{
  "n_layer": 11,
  "n_kv_head": 1,
  "vocab_size": 2048,
  "norm": "rmsnorm",
  "qk_norm": true
}
Below are experts of layer 4 (counted from 0) of a mixture-of-experts language model. Rows are named router (the router's row for the expert), gate (a neuron's input weights, with its number), up (a neuron's input weights, with its number), down (a neuron's output weights, with its number) and show model dimensions 0-127. Each number is 50 + 12 x the weight over its row's rms, rounded and kept within 0 to 99.
Before each expert's rows: "mostly gets" lists some tokens that are sent to it at least half of the time. This comes from a sample of Wikipedia text that the model never trained on.

# expert 21
mostly gets: " other", " new", " such", " area", "oint", " main"
router:59 38 39 51 42 67 37 52 63 57 46 59 39 43 61 35 38 49 57 64 70 67 45 44 66 60 45 19 50 38 49 59 77 33 51 56 38 66 62 36 38 64 42 39 61 43 42 63 45 49 67 48 65 49 55 38 42 66 36 66 42 39 60 72 42 56 61 52 44 63 31 35 51 46 50 45 68 60 56 65 40 67 42 45 59 53 38 47 48 35 34 38 46 68 71 52 37 78 40 61 36 52 20 51 56 41 37 54 27 48 56 55 27 48 57 41 62 54 55 41 40 49 39 29 51 33 62 41
gate0:53 46 52 67 61 70 61 37 41 63 50 61 35 52 53 39 41 66 60 54 41 48 25 33 38 40 56 65 53 56 43 45 50 29 38 43 30 43 64 73 22 57 72 38 52 43 48 42 54 71 44 41 57 37 60 48 57 58 52 53 43 74 56 54 47 54 40 74 41 41 48 50 37 65 46 54 61 43 59 75 51 42 47 42 86 47 52 49 54 47 48 68 52 43 50 36 23 69 60 77 61 40 35 49 49 61 45 72 58 26 44 50 31 44 44 51 47 58 54 62 64 43 47 33 36 58 50 45
up0:52 52 42 63 49 47 41 52 46 65 53 54 50 71 52 62 53 47 59 32 53 51 45 71 41 56 60 47 49 38 75 59 46 45 47 57 58 46 52 54 49 53 58 53 61 53 36 47 42 21 52 62 36 60 49 42 34 23 47 61 56 41 45 50 50 44 39 46 42 54 48 51 52 71 36 65 62 41 35 48 45 74 60 68 42 77 71 54 60 64 61 34 57 37 44 41 56 56 13 35 72 53 40 51 68 39 65 60 54 65 45 74 59 94 54 54 50 68 59 66 56 44 61 43 66 46 46 48
down0:45 44 58 37 40 75 49 55 49 28 56 45 57 51 42 55 64 47 54 37 68 69 44 40 52 68 46 51 53 60 48 49 56 22 53 29 67 51 53 40 58 57 45 54 51 57 44 35 59 68 56 17 21 39 29 55 40 31 42 43 61 52 50 64 59 52 51 34 49 34 41 55 42 56 71 74 56 57 28 56 58 40 52 62 57 53 36 26 63 79 52 45 21 58 72 43 52 47 52 75 51 59 41 48 50 53 60 52 60 54 60 69 50 40 67 37 53 52 57 46 52 55 62 55 63 30 39 51
gate1:54 41 52 65 59 42 64 54 57 30 71 53 63 63 49 46 55 45 69 53 56 57 37 29 50 51 56 62 52 51 48 48 41 42 70 63 41 57 51 41 45 49 35 36 37 34 54 61 27 63 50 54 52 44 72 32 45 33 46 54 42 17 34 69 60 65 49 46 30 42 28 47 31 38 32 58 28 54 45 48 43 51 37 48 60 41 41 62 48 41 59 31 57 51 35 42 41 49 50 48 48 47 51 44 57 71 41 24 47 42 48 50 68 21 55 47 73 75 59 34 59 65 29 43 65 54 62 43
up1:37 40 53 63 58 70 46 33 61 47 70 65 45 59 58 39 53 59 50 40 47 49 62 29 46 31 33 57 39 40 50 34 48 44 49 68 33 29 54 31 30 44 37 57 43 40 52 47 50 43 31 39 59 54 73 31 45 31 52 31 49 29 34 56 53 66 45 52 55 35 26 50 46 52 31 69 29 52 39 49 45 56 44 37 44 31 45 74 46 53 59 36 41 32 57 58 54 58 49 50 40 49 48 52 44 58 56 39 35 52 44 54 42 45 46 35 75 60 73 33 62 61 47 62 86 58 50 41
down1:42 70 60 39 70 50 55 59 34 53 57 57 46 59 37 61 62 71 51 53 43 66 64 37 60 31 41 41 45 64 48 57 35 74 45 35 46 42 46 35 54 38 62 51 43 40 55 00 32 54 47 46 45 52 65 41 57 36 55 49 33 39 53 61 53 50 40 57 49 42 34 35 30 59 31 49 33 40 60 43 56 55 45 56 65 46 38 47 54 42 49 51 55 40 35 53 49 59 43 48 39 47 64 39 60 60 74 35 50 57 63 35 50 58 54 36 69 38 53 56 53 53 60 45 86 65 24 51
gate2:51 53 50 47 64 52 49 46 41 65 54 71 46 77 42 40 62 48 73 43 47 82 41 51 21 38 31 87 46 51 48 48 46 47 56 48 34 45 40 44 32 57 35 48 59 42 60 55 52 35 41 59 55 53 58 62 53 64 42 65 52 60 52 46 33 66 45 41 53 55 41 38 57 48 52 55 67 71 34 64 31 60 65 42 41 48 40 36 43 39 32 66 30 38 45 45 67 53 57 58 60 39 59 51 63 47 75 39 31 61 30 43 44 60 52 52 53 48 46 45 72 32 30 65 43 51 58 28
up2:47 59 54 69 68 62 32 24 71 29 49 62 59 43 33 56 28 54 62 47 44 43 57 51 72 50 34 50 49 46 33 61 51 50 39 22 21 39 65 54 37 45 48 44 55 56 49 47 63 57 59 62 34 42 63 65 42 63 61 58 56 37 69 59 50 48 45 82 31 56 45 54 54 70 32 56 39 30 46 39 76 41 68 38 36 45 61 42 39 63 48 54 43 54 60 65 62 38 45 72 42 47 42 35 46 51 60 31 58 62 39 65 54 45 45 54 40 40 61 46 47 52 43 66 65 48 58 46
down2:33 43 66 35 48 42 57 32 39 47 69 57 61 47 46 32 50 60 37 54 53 46 60 65 64 47 61 47 53 40 64 24 49 53 69 40 53 44 38 50 47 54 43 54 42 54 56 40 52 66 55 53 42 29 48 53 28 66 40 41 64 64 65 68 60 62 45 69 42 67 79 68 51 61 40 69 39 44 42 35 56 52 42 55 67 33 47 39 73 77 43 29 53 61 41 73 39 44 66 56 72 63 62 46 54 38 24 52 51 54 44 45 51 32 53 66 54 44 66 56 38 59 61 50 58 31 56 36
gate3:74 56 34 57 49 63 51 45 49 62 43 55 34 35 49 36 42 27 55 35 57 42 45 42 44 60 61 49 55 52 55 54 61 61 59 62 58 40 65 52 14 65 40 62 57 60 58 57 49 41 75 58 38 56 44 48 60 78 23 63 41 50 48 38 46 56 47 81 54 52 49 44 32 61 60 47 49 48 56 46 55 70 52 27 25 34 51 38 46 46 36 43 56 73 42 60 61 49 64 49 41 63 51 61 48 62 62 54 35 43 57 46 39 37 26 31 30 54 44 57 44 63 41 59 73 47 70 59
up3:46 56 42 31 50 53 55 55 70 46 53 54 61 47 57 71 45 73 45 56 42 67 29 56 62 47 43 74 56 60 39 36 57 60 58 47 39 38 48 53 71 40 48 41 35 38 45 41 63 60 44 54 59 50 67 53 33 34 72 35 54 33 26 61 33 32 53 44 52 63 57 52 56 58 59 47 43 42 54 53 43 39 37 52 20 58 49 43 60 56 47 50 46 26 63 46 20 57 51 48 59 36 71 46 55 32 39 61 55 51 56 69 51 52 37 53 51 27 68 50 77 66 64 32 45 27 35 48
down3:33 42 40 50 57 39 67 43 48 35 55 42 37 43 67 61 64 63 55 60 63 37 56 65 26 46 32 52 32 70 59 58 53 45 46 61 60 33 43 52 38 62 71 43 59 70 45 50 37 42 35 40 59 43 65 48 48 30 58 78 71 55 39 58 33 50 34 39 34 33 71 60 53 19 57 36 47 60 54 35 44 44 71 30 52 48 45 43 43 43 57 46 50 57 46 69 47 49 59 30 60 61 54 72 49 53 60 66 76 51 46 67 47 38 42 57 54 65 69 51 61 41 41 44 41 35 41 49
gate4:12 58 42 30 30 33 74 45 60 56 38 40 48 49 48 70 54 45 28 47 42 62 54 66 29 40 64 51 69 42 43 61 83 45 40 55 33 34 36 72 12 72 40 49 50 53 68 37 66 43 68 55 59 55 49 54 50 53 61 70 58 58 50 40 47 55 54 43 56 62 36 43 53 41 56 46 53 52 42 53 64 43 59 64 40 44 27 51 54 58 70 52 36 35 60 50 46 37 54 57 35 54 61 60 24 54 55 55 47 52 49 46 51 50 50 60 42 35 59 58 56 38 54 40 49 56 45 32
up4:49 54 61 44 32 25 34 49 31 50 48 48 38 79 66 36 45 60 63 33 70 34 46 48 71 76 53 23 52 38 46 51 47 59 48 41 38 51 42 47 37 57 46 67 58 52 48 54 59 74 33 46 53 51 58 45 57 34 46 52 70 65 66 63 50 60 58 48 30 77 49 48 54 55 48 39 66 57 58 20 57 44 22 41 57 43 59 66 44 36 49 48 44 69 66 48 62 45 44 61 39 46 56 46 39 45 32 47 50 50 48 41 50 51 19 36 57 39 57 54 47 61 26 54 46 57 55 34
down4:65 42 48 71 69 61 64 55 54 58 67 42 48 47 47 37 48 36 60 70 25 60 64 37 71 48 52 51 53 75 40 56 51 43 56 17 47 73 65 49 52 58 55 44 76 49 47 55 39 42 39 62 48 50 36 29 52 37 37 48 34 59 50 61 49 39 50 47 53 77 49 49 63 62 54 52 52 51 56 32 24 53 53 65 65 50 45 70 43 49 47 61 56 49 39 50 48 55 46 16 48 50 43 52 44 52 72 44 64 64 65 24 54 36 58 47 62 46 33 67 36 41 38 51 62 64 67 45
gate5:29 45 48 34 59 46 36 79 44 52 59 43 60 66 48 30 53 54 49 34 55 67 29 52 36 41 48 60 56 47 42 39 64 33 38 52 53 40 60 35 49 37 47 47 49 30 50 62 46 57 54 57 63 45 53 53 50 40 56 33 58 51 77 57 34 80 32 64 50 60 50 34 56 49 41 64 41 38 38 65 46 50 34 45 49 71 77 49 18 38 51 63 43 49 46 53 44 67 45 68 46 34 39 16 59 55 43 51 52 43 47 31 38 66 51 47 34 39 58 33 51 44 58 44 49 47 57 25
up5:36 45 28 51 21 56 54 57 36 41 76 50 55 61 45 41 52 72 39 43 47 56 51 47 49 37 43 52 37 83 35 54 67 52 46 40 65 49 49 47 44 36 42 50 62 62 32 44 46 70 65 54 56 49 62 51 57 31 69 38 43 61 21 35 50 65 29 45 44 55 49 61 43 76 55 45 55 67 50 58 28 42 51 51 43 61 52 59 45 29 54 51 52 46 36 25 43 58 52 71 64 40 41 50 32 33 63 32 62 52 52 60 52 73 67 48 42 35 48 67 48 46 46 65 57 35 37 59
down5:57 35 46 40 24 37 61 65 52 54 61 66 59 50 59 52 51 58 40 55 31 36 59 76 40 35 44 53 50 38 49 19 53 62 47 35 60 60 36 50 35 28 48 74 39 75 59 46 54 53 54 51 49 40 61 33 40 60 36 45 62 34 51 45 58 59 52 30 49 34 44 64 47 58 75 33 43 60 34 58 48 49 47 56 50 62 39 49 46 64 45 54 34 29 52 25 43 44 67 81 55 52 41 36 47 52 49 44 59 55 42 37 33 49 30 50 50 36 49 23 23 54 55 58 46 57 58 47
gate6:34 29 55 39 57 35 43 47 51 51 52 55 61 46 69 47 44 38 56 54 59 68 42 32 39 43 27 33 46 52 52 51 54 56 29 40 42 59 54 65 39 58 45 19 58 41 57 67 57 59 71 67 56 64 73 39 59 56 44 44 20 50 48 45 71 63 47 41 45 46 42 70 56 55 76 58 55 62 50 56 45 58 44 77 58 39 59 42 47 25 54 66 46 69 42 49 44 66 42 48 64 53 50 52 64 37 55 41 44 39 49 40 45 35 54 49 29 53 59 34 49 63 28 49 32 19 57 42
up6:70 59 51 35 51 72 43 64 54 47 54 36 43 67 46 60 74 59 38 35 59 38 63 74 67 53 71 53 53 67 45 54 50 43 53 46 39 30 46 46 49 59 76 69 45 58 48 34 51 51 48 48 51 49 44 73 34 65 57 56 62 36 63 39 53 33 53 38 55 60 60 69 28 55 31 48 31 62 54 78 37 52 46 39 62 68 44 52 48 40 56 55 56 48 52 48 53 54 55 74 56 32 66 62 42 43 47 52 59 48 54 42 43 72 41 51 66 30 45 55 38 46 53 70 43 65 48 87
down6:62 39 47 54 54 35 42 41 31 47 60 55 44 46 50 52 38 34 59 54 49 62 53 41 44 31 71 53 44 50 28 59 38 48 41 47 42 50 60 72 59 45 42 63 49 49 39 76 78 49 66 76 64 38 37 38 51 34 54 47 48 43 62 40 50 59 50 60 31 56 37 67 57 64 61 69 17 57 78 51 38 57 48 50 51 69 35 57 42 32 70 48 53 54 51 64 41 41 56 53 51 51 59 60 31 55 51 29 45 40 15 46 55 47 54 43 29 72 44 53 69 48 55 66 38 55 51 48
gate7:30 38 46 68 69 53 55 64 64 36 77 51 63 71 49 37 54 53 63 31 30 62 47 53 46 57 47 55 56 53 63 55 58 52 55 65 47 67 37 52 47 72 38 32 56 43 34 50 49 40 42 45 35 41 51 38 47 50 24 66 42 38 76 53 34 49 63 63 40 57 48 38 66 67 53 50 52 57 53 57 46 39 68 59 51 65 41 71 35 66 51 44 46 36 57 59 53 41 55 64 45 29 45 46 63 50 61 53 42 47 33 65 79 34 37 68 37 46 39 51 83 49 48 35 61 50 68 54
up7:51 69 55 47 21 50 57 47 23 60 35 35 62 53 50 50 79 58 42 37 40 58 58 55 58 67 37 50 30 53 42 44 41 41 54 66 42 26 53 61 38 51 67 48 57 56 57 44 51 53 39 53 48 46 52 66 51 60 51 41 53 51 39 38 57 55 36 49 52 51 46 30 43 35 56 38 52 41 36 50 53 51 47 14 38 21 56 23 78 41 46 48 53 54 45 57 37 68 62 50 40 69 63 42 34 53 49 40 52 17 38 41 21 42 60 44 46 46 48 65 50 47 42 57 50 62 48 30
down7:50 41 52 62 59 56 48 64 80 46 71 65 39 39 47 43 41 45 56 43 63 74 46 49 70 47 67 73 48 45 65 61 57 38 34 59 52 50 51 41 28 39 58 59 39 40 51 43 41 38 48 52 73 46 50 54 70 51 58 45 38 41 55 63 50 34 59 71 17 52 44 49 46 71 23 26 30 59 67 60 32 25 55 45 60 28 27 46 58 61 49 53 40 64 56 55 53 56 52 45 17 62 64 55 58 40 45 39 49 55 55 58 50 44 44 57 56 59 49 38 52 52 65 36 48 42 44 48